From a checkpoint of a small mixture-of-experts model trained on Wikipedia: vocabulary 3705, 2 picks a token.
Below are experts of layer 7 (counted from 0) of a mixture-of-experts language model. Rows are named router (the router's row for the expert), up (a neuron's input weights, with its number) and show model dimensions 0-95. Each number is 200 + 40 x the weight over its row's rms, rounded and kept within 0 to 999.
Before each expert's rows: a language model's description of what the expert responds to; "comes after" lists some tokens at least twice as common just before its tokens as in all text. This comes from a sample of Wikipedia text that the model never trained on. Tokens count by the router's weight.

# expert 49
Description: List and table line breaks. Line breaks ending an infobox field, list item or table row, just before the next - or | entry.
comes after: " |", ")", " |  |", " |  |  |", "% |", ") |"
router,214,194,166,225,184,223,163,228,235,249,250,218,168,209,169,185,131,141,247,265,301,264,170,201,223,143,165,196,244,182,264,210,183,217,197,148,173,176,201,179,279,170,260,186,213,162,205,175,203,213,320,216,255,184,177,195,250,179,207,190,202,277,191,195,212,264,177,201,298,224,208,214,190,144,275,181,156,182,207,243,262,143,215,271,170,160,259,228,205,231,215,216,246,173,218,218
up1,175,227,254,198,172,224,206,209,182,172,141,176,220,223,139,284,276,217,208,218,230,217,160,185,239,208,156,264,268,193,238,287,205,240,157,255,229,306,197,160,189,247,219,203,225,237,116,238,206,158,210,196,176,248,157,179,208,230,210,185,233,264,131,174,87,247,248,208,235,244,207,172,206,151,188,193,125,151,222,211,138,163,179,221,202,197,160,160,218,202,161,233,211,243,167,196
up2,240,170,232,183,225,240,139,210,217,192,234,279,145,196,171,266,184,227,207,163,163,161,230,177,191,157,226,165,301,234,118,238,267,240,87,182,180,173,197,214,153,193,169,254,153,140,191,177,279,201,268,165,231,145,208,205,206,265,274,239,263,213,123,165,196,207,171,241,178,174,214,205,217,153,221,181,200,197,226,182,219,220,169,184,199,184,272,191,216,274,248,196,223,171,207,176
up3,245,193,210,224,253,240,150,262,135,202,218,233,215,138,228,264,177,124,227,137,205,233,158,157,214,263,221,316,199,210,219,195,164,235,164,180,195,161,141,162,186,185,261,223,244,201,283,195,241,171,168,142,182,232,171,166,205,194,279,190,229,182,194,199,191,190,153,194,157,160,208,222,127,216,172,238,198,284,274,138,159,264,171,234,257,203,214,183,190,172,241,232,244,164,178,192
up4,255,146,190,248,215,194,172,185,178,215,250,168,227,190,172,212,171,171,223,199,210,278,217,238,229,198,219,157,145,150,125,230,233,134,227,283,277,96,167,351,183,178,214,148,156,260,149,227,273,160,155,166,248,157,181,268,204,212,235,182,210,175,178,217,226,191,184,212,193,207,192,193,219,165,202,172,199,142,233,211,216,215,251,158,140,175,172,215,234,171,210,212,223,174,239,227
up5,231,229,216,280,209,204,196,206,181,172,188,179,184,280,283,199,177,218,283,207,249,241,241,229,182,257,204,210,193,205,119,246,190,169,216,183,252,196,193,218,258,157,196,189,172,186,288,179,215,180,194,222,212,226,144,192,196,222,172,217,184,189,141,280,200,291,160,224,189,214,224,146,165,142,202,237,136,173,290,232,199,273,207,154,204,277,263,139,204,241,209,168,229,212,252,269
up6,198,283,191,254,118,219,191,203,157,197,207,227,156,174,205,216,146,182,255,221,289,174,180,159,250,259,98,183,195,314,119,186,168,254,203,209,254,178,165,205,183,209,168,235,193,245,242,172,230,174,214,179,215,258,183,223,176,178,197,169,199,254,187,203,240,220,172,108,179,221,187,157,184,188,232,145,223,74,175,201,185,202,147,215,153,195,220,188,160,214,182,171,144,174,225,189
up7,224,251,184,236,168,202,160,158,243,193,223,200,153,197,253,177,201,154,290,169,127,166,208,239,220,122,185,226,182,225,239,218,200,223,213,204,275,211,149,233,170,227,219,265,183,242,195,227,221,225,193,215,228,230,190,124,222,266,225,251,201,217,230,130,227,244,147,194,231,308,125,194,229,293,192,189,233,181,195,273,144,182,170,213,241,196,173,279,190,260,230,264,205,244,226,192
up8,228,201,176,225,166,181,236,128,205,244,212,221,190,215,199,234,206,187,118,181,179,154,161,155,209,159,215,190,139,171,178,213,211,136,248,204,158,120,204,139,172,128,207,141,249,224,157,134,212,172,143,214,184,104,173,186,118,237,230,281,276,179,157,242,222,121,200,128,209,188,183,208,190,167,211,149,166,227,211,168,193,196,177,224,170,259,262,257,179,220,188,170,164,145,247,232
up9,169,235,156,216,242,169,231,241,167,189,155,220,226,182,232,225,145,125,275,184,146,205,133,291,192,162,155,192,176,215,161,209,134,158,212,221,210,204,236,214,155,182,159,172,190,219,201,200,131,186,229,122,172,262,171,149,209,250,184,247,122,223,164,276,180,118,227,231,203,262,235,215,194,181,213,219,150,139,250,202,158,187,150,236,246,224,187,178,266,187,112,219,185,179,252,211
up10,136,229,206,143,252,215,172,217,308,190,208,175,195,166,117,230,260,229,186,197,270,240,167,147,300,159,170,251,132,139,220,188,273,231,208,140,123,175,210,131,143,215,267,235,196,178,192,208,223,152,205,212,211,183,229,163,224,188,213,170,143,194,233,234,234,201,215,167,178,166,262,244,184,217,231,149,189,232,205,239,114,239,154,219,166,213,185,209,214,214,206,215,185,145,236,162
up11,226,217,262,247,180,199,196,207,324,158,180,218,147,178,198,232,140,179,227,199,210,189,208,137,260,203,253,193,167,202,221,200,178,166,192,207,193,199,193,248,197,259,213,204,257,197,228,245,249,192,213,172,226,190,255,159,112,190,223,183,199,181,186,167,234,312,178,161,277,237,154,114,209,241,146,148,191,163,202,212,234,172,156,172,177,158,228,240,222,202,263,200,177,262,140,98
up12,204,248,211,230,174,195,185,241,136,272,252,195,131,203,222,161,180,229,109,211,218,202,175,174,241,209,154,228,240,305,266,262,212,179,278,203,216,179,227,185,228,136,139,130,256,189,168,241,200,203,120,194,163,199,266,163,229,257,197,244,223,205,249,248,221,118,201,185,174,180,206,145,176,182,205,183,203,249,215,253,218,270,166,162,161,179,150,153,183,203,216,240,157,233,179,165
up13,155,178,184,197,270,170,213,158,195,215,188,209,236,191,230,284,214,242,166,239,242,186,133,191,240,141,166,269,243,228,205,175,167,211,150,200,199,223,217,194,156,137,186,153,253,134,211,249,213,251,123,260,210,105,225,251,168,151,209,213,185,162,230,225,212,244,160,198,184,234,203,184,81,192,141,174,253,221,177,235,262,188,205,188,232,240,234,240,126,191,256,187,158,134,205,175
up14,216,247,249,162,222,292,193,187,193,202,116,229,306,218,224,205,243,227,201,201,248,155,202,249,176,198,187,165,138,170,210,246,254,253,261,193,176,185,217,206,170,234,213,223,220,206,191,238,150,125,196,264,226,158,213,200,199,199,185,184,272,261,180,148,188,153,230,211,226,214,216,188,197,179,148,279,243,246,265,98,234,158,109,197,276,181,180,174,205,220,212,132,199,223,197,191
up15,147,193,237,236,210,234,193,212,152,185,175,181,222,211,272,173,180,201,224,219,194,215,237,156,148,174,175,190,248,188,229,194,270,267,245,203,169,315,197,198,200,245,250,230,166,213,164,270,158,182,218,268,200,182,169,181,191,277,199,175,210,245,106,187,130,219,220,234,147,162,259,210,174,136,165,212,131,166,198,247,203,213,180,232,195,147,73,150,187,165,256,247,185,197,205,211
up16,213,185,232,131,245,169,184,260,194,254,159,221,183,204,177,138,147,210,237,159,180,178,274,174,129,156,204,174,208,172,179,150,198,140,185,169,172,127,264,265,240,115,236,200,193,148,241,250,150,167,177,248,212,205,213,184,182,175,200,224,179,212,184,193,231,240,215,220,65,164,107,119,150,203,207,206,217,211,247,213,174,238,146,205,151,189,209,166,225,198,203,205,214,285,214,220
up17,184,186,187,145,189,277,215,188,241,109,227,158,199,135,129,258,104,204,214,228,162,196,270,186,138,242,213,233,171,125,250,173,160,192,243,170,168,200,168,177,224,176,207,248,207,249,186,182,165,138,230,282,270,213,246,198,158,232,258,224,192,213,145,192,225,235,145,212,180,105,170,241,191,196,172,223,173,216,246,238,224,228,188,150,224,260,209,185,227,203,258,192,253,176,228,243
up18,186,156,151,261,231,118,273,213,236,177,204,193,167,190,202,187,193,232,236,145,126,218,184,226,164,206,240,194,140,185,201,253,191,240,208,189,189,163,99,81,241,235,169,185,206,148,183,199,225,236,190,166,261,107,261,242,236,155,201,246,98,155,202,224,188,185,195,143,213,205,129,220,242,226,227,263,227,159,209,125,191,186,208,205,144,238,201,173,196,213,154,210,184,194,202,198
up19,168,131,188,217,229,241,209,202,182,205,279,181,167,175,310,125,165,180,274,219,250,163,200,179,210,231,171,232,204,226,216,203,218,223,222,214,221,221,212,153,182,227,106,206,132,170,248,128,194,211,158,170,191,281,266,222,156,177,236,219,212,280,180,241,135,242,174,172,159,231,218,209,200,199,240,195,146,223,213,184,141,147,192,130,236,189,216,216,276,222,150,192,164,163,280,174
up20,263,189,144,139,192,145,164,192,298,244,159,213,223,148,230,257,204,89,148,233,175,221,218,111,211,260,264,237,210,191,224,158,210,257,193,201,213,134,220,129,175,130,134,241,220,229,187,229,216,210,246,222,214,185,165,214,224,230,185,215,129,173,215,245,220,207,249,152,121,190,267,211,185,174,211,219,207,130,201,158,147,268,197,211,204,187,186,202,207,195,177,209,186,174,261,175
up21,181,216,202,190,243,166,158,205,146,205,220,218,210,177,145,273,147,191,164,256,190,182,162,194,199,255,202,252,132,211,166,168,132,164,239,186,224,185,183,187,188,280,260,241,174,162,135,250,224,195,242,261,212,268,206,225,298,155,191,176,220,194,196,274,128,263,205,201,256,253,202,168,213,146,133,144,234,148,204,197,268,212,190,300,179,219,253,186,176,174,231,207,198,168,234,218
up22,158,279,222,158,218,172,210,213,152,244,135,178,215,207,194,151,159,181,224,194,214,183,205,203,225,157,182,172,190,192,232,211,96,230,237,218,164,228,211,174,133,221,220,221,187,183,223,200,253,175,210,176,171,185,226,220,250,114,206,241,224,204,222,235,222,198,240,174,129,300,186,208,203,231,127,175,126,158,181,200,161,179,177,168,165,257,230,198,213,241,216,80,323,248,250,166
up23,182,260,190,201,132,282,196,156,246,176,269,148,238,177,194,235,248,209,201,248,174,254,132,169,214,265,252,245,245,141,210,290,222,211,146,145,194,218,202,225,184,121,188,269,197,234,187,214,217,83,196,184,196,226,190,249,233,200,197,191,252,244,166,234,136,243,198,156,132,219,189,150,229,199,192,195,249,203,186,193,221,146,145,148,227,221,198,239,247,198,200,192,244,199,210,129
up24,194,231,231,154,207,205,258,178,197,173,162,213,221,267,227,261,181,121,224,241,207,191,307,144,234,151,158,239,160,220,219,209,147,219,201,173,209,226,195,177,198,96,224,249,226,200,166,193,175,282,200,194,254,236,178,190,198,124,161,230,237,210,158,186,139,214,127,191,211,126,215,164,149,130,176,248,248,130,100,224,237,217,253,169,190,217,218,249,199,170,204,182,226,185,208,174
up25,248,128,144,244,203,183,223,174,250,190,269,248,184,163,205,149,220,244,211,133,302,116,146,196,287,138,150,222,257,218,159,177,120,194,179,163,280,194,139,161,175,204,229,228,210,201,233,236,187,162,215,222,158,204,240,204,221,165,218,173,184,190,241,154,225,215,144,196,139,232,147,228,227,190,111,215,273,196,192,240,176,212,197,190,208,176,236,170,158,248,186,189,207,137,220,184
up26,245,196,192,197,150,209,160,209,214,203,113,241,197,162,166,156,193,218,215,155,153,173,226,183,196,217,152,130,190,232,194,255,228,178,158,206,180,240,210,169,151,184,172,214,234,190,151,226,127,230,206,177,180,212,259,126,205,265,149,270,238,256,110,209,163,196,293,234,246,193,232,243,208,278,255,207,228,205,209,246,245,213,151,216,194,248,205,175,210,172,126,289,259,245,261,180
up27,168,294,231,180,226,159,151,154,168,229,256,232,220,178,156,181,197,205,172,185,182,151,216,173,210,239,249,191,161,156,154,241,220,243,207,219,239,246,271,219,151,135,182,224,238,110,157,173,221,166,200,239,231,222,173,151,224,199,176,152,260,217,244,160,170,106,200,209,286,191,228,227,209,233,213,243,202,263,188,235,200,213,241,242,251,223,165,261,289,236,192,196,207,149,282,248
up28,143,159,194,199,233,152,201,153,236,232,210,108,182,163,159,257,193,215,216,201,103,168,188,192,200,254,203,194,248,185,259,287,225,189,164,165,143,171,211,193,171,276,144,201,264,211,230,187,189,175,222,212,233,203,225,234,195,225,174,217,205,178,232,197,145,211,110,157,202,168,196,245,242,175,216,169,195,240,172,175,259,146,270,262,167,303,118,194,242,261,149,195,233,219,166,237
up29,210,178,153,239,199,170,237,174,181,229,195,177,211,184,171,148,197,221,201,134,168,239,181,162,295,89,222,228,212,126,118,224,145,210,267,188,197,194,219,226,215,96,249,172,178,190,129,166,217,189,218,199,244,162,180,167,218,188,140,200,200,191,225,269,290,217,189,189,248,237,297,209,197,181,202,197,247,149,155,253,146,258,190,184,183,196,186,240,236,197,243,208,274,183,217,166
up30,193,192,154,212,125,129,186,161,245,214,149,260,240,167,254,197,194,256,206,155,203,167,221,188,195,211,155,192,209,179,203,196,121,194,248,229,176,209,193,183,196,187,210,127,170,168,220,216,232,106,114,216,181,155,171,186,228,184,196,120,230,182,187,183,193,150,114,249,87,241,235,159,159,199,277,243,235,160,196,170,259,259,213,195,237,163,251,153,231,277,178,209,194,171,202,180
up31,282,256,185,166,281,274,193,204,222,224,139,259,166,214,224,263,193,181,329,231,150,209,228,189,175,250,134,226,219,218,251,207,148,205,172,196,117,221,234,183,239,235,160,161,154,158,172,223,169,214,186,160,180,173,164,208,201,184,177,113,207,161,191,233,253,235,159,205,219,161,236,137,178,145,262,142,249,188,212,185,190,224,172,238,173,252,188,269,202,176,191,192,251,203,196,156
up32,194,166,200,286,239,158,189,186,143,194,216,163,176,216,259,201,191,261,237,221,243,209,158,191,232,133,222,208,178,177,208,238,198,227,248,259,160,258,239,241,179,175,141,227,184,219,219,213,220,214,218,207,145,213,278,180,180,204,223,187,182,212,168,230,153,152,167,184,261,177,192,226,155,211,197,146,231,110,221,340,162,190,192,184,225,215,219,188,206,81,273,140,140,211,159,252
up33,207,235,151,179,168,199,202,233,188,189,182,321,203,219,177,223,177,145,203,188,194,243,201,223,129,135,181,191,196,174,141,234,176,259,168,214,135,218,133,209,166,242,174,189,193,201,255,162,220,165,210,200,246,236,223,227,165,116,173,144,175,209,153,197,288,216,285,111,292,255,206,181,218,241,196,137,232,162,201,142,185,179,168,197,233,177,190,201,258,132,227,249,248,197,243,213
up34,193,159,202,154,188,147,124,230,242,152,184,198,249,182,183,208,166,60,230,321,196,194,204,195,162,253,195,213,171,190,229,177,233,223,209,201,181,212,157,190,207,158,162,214,186,198,160,175,203,75,182,192,238,181,179,158,163,221,181,270,239,176,157,234,134,165,115,184,190,226,215,220,217,236,163,234,177,251,201,229,200,142,179,177,181,236,226,244,218,155,212,274,178,264,253,191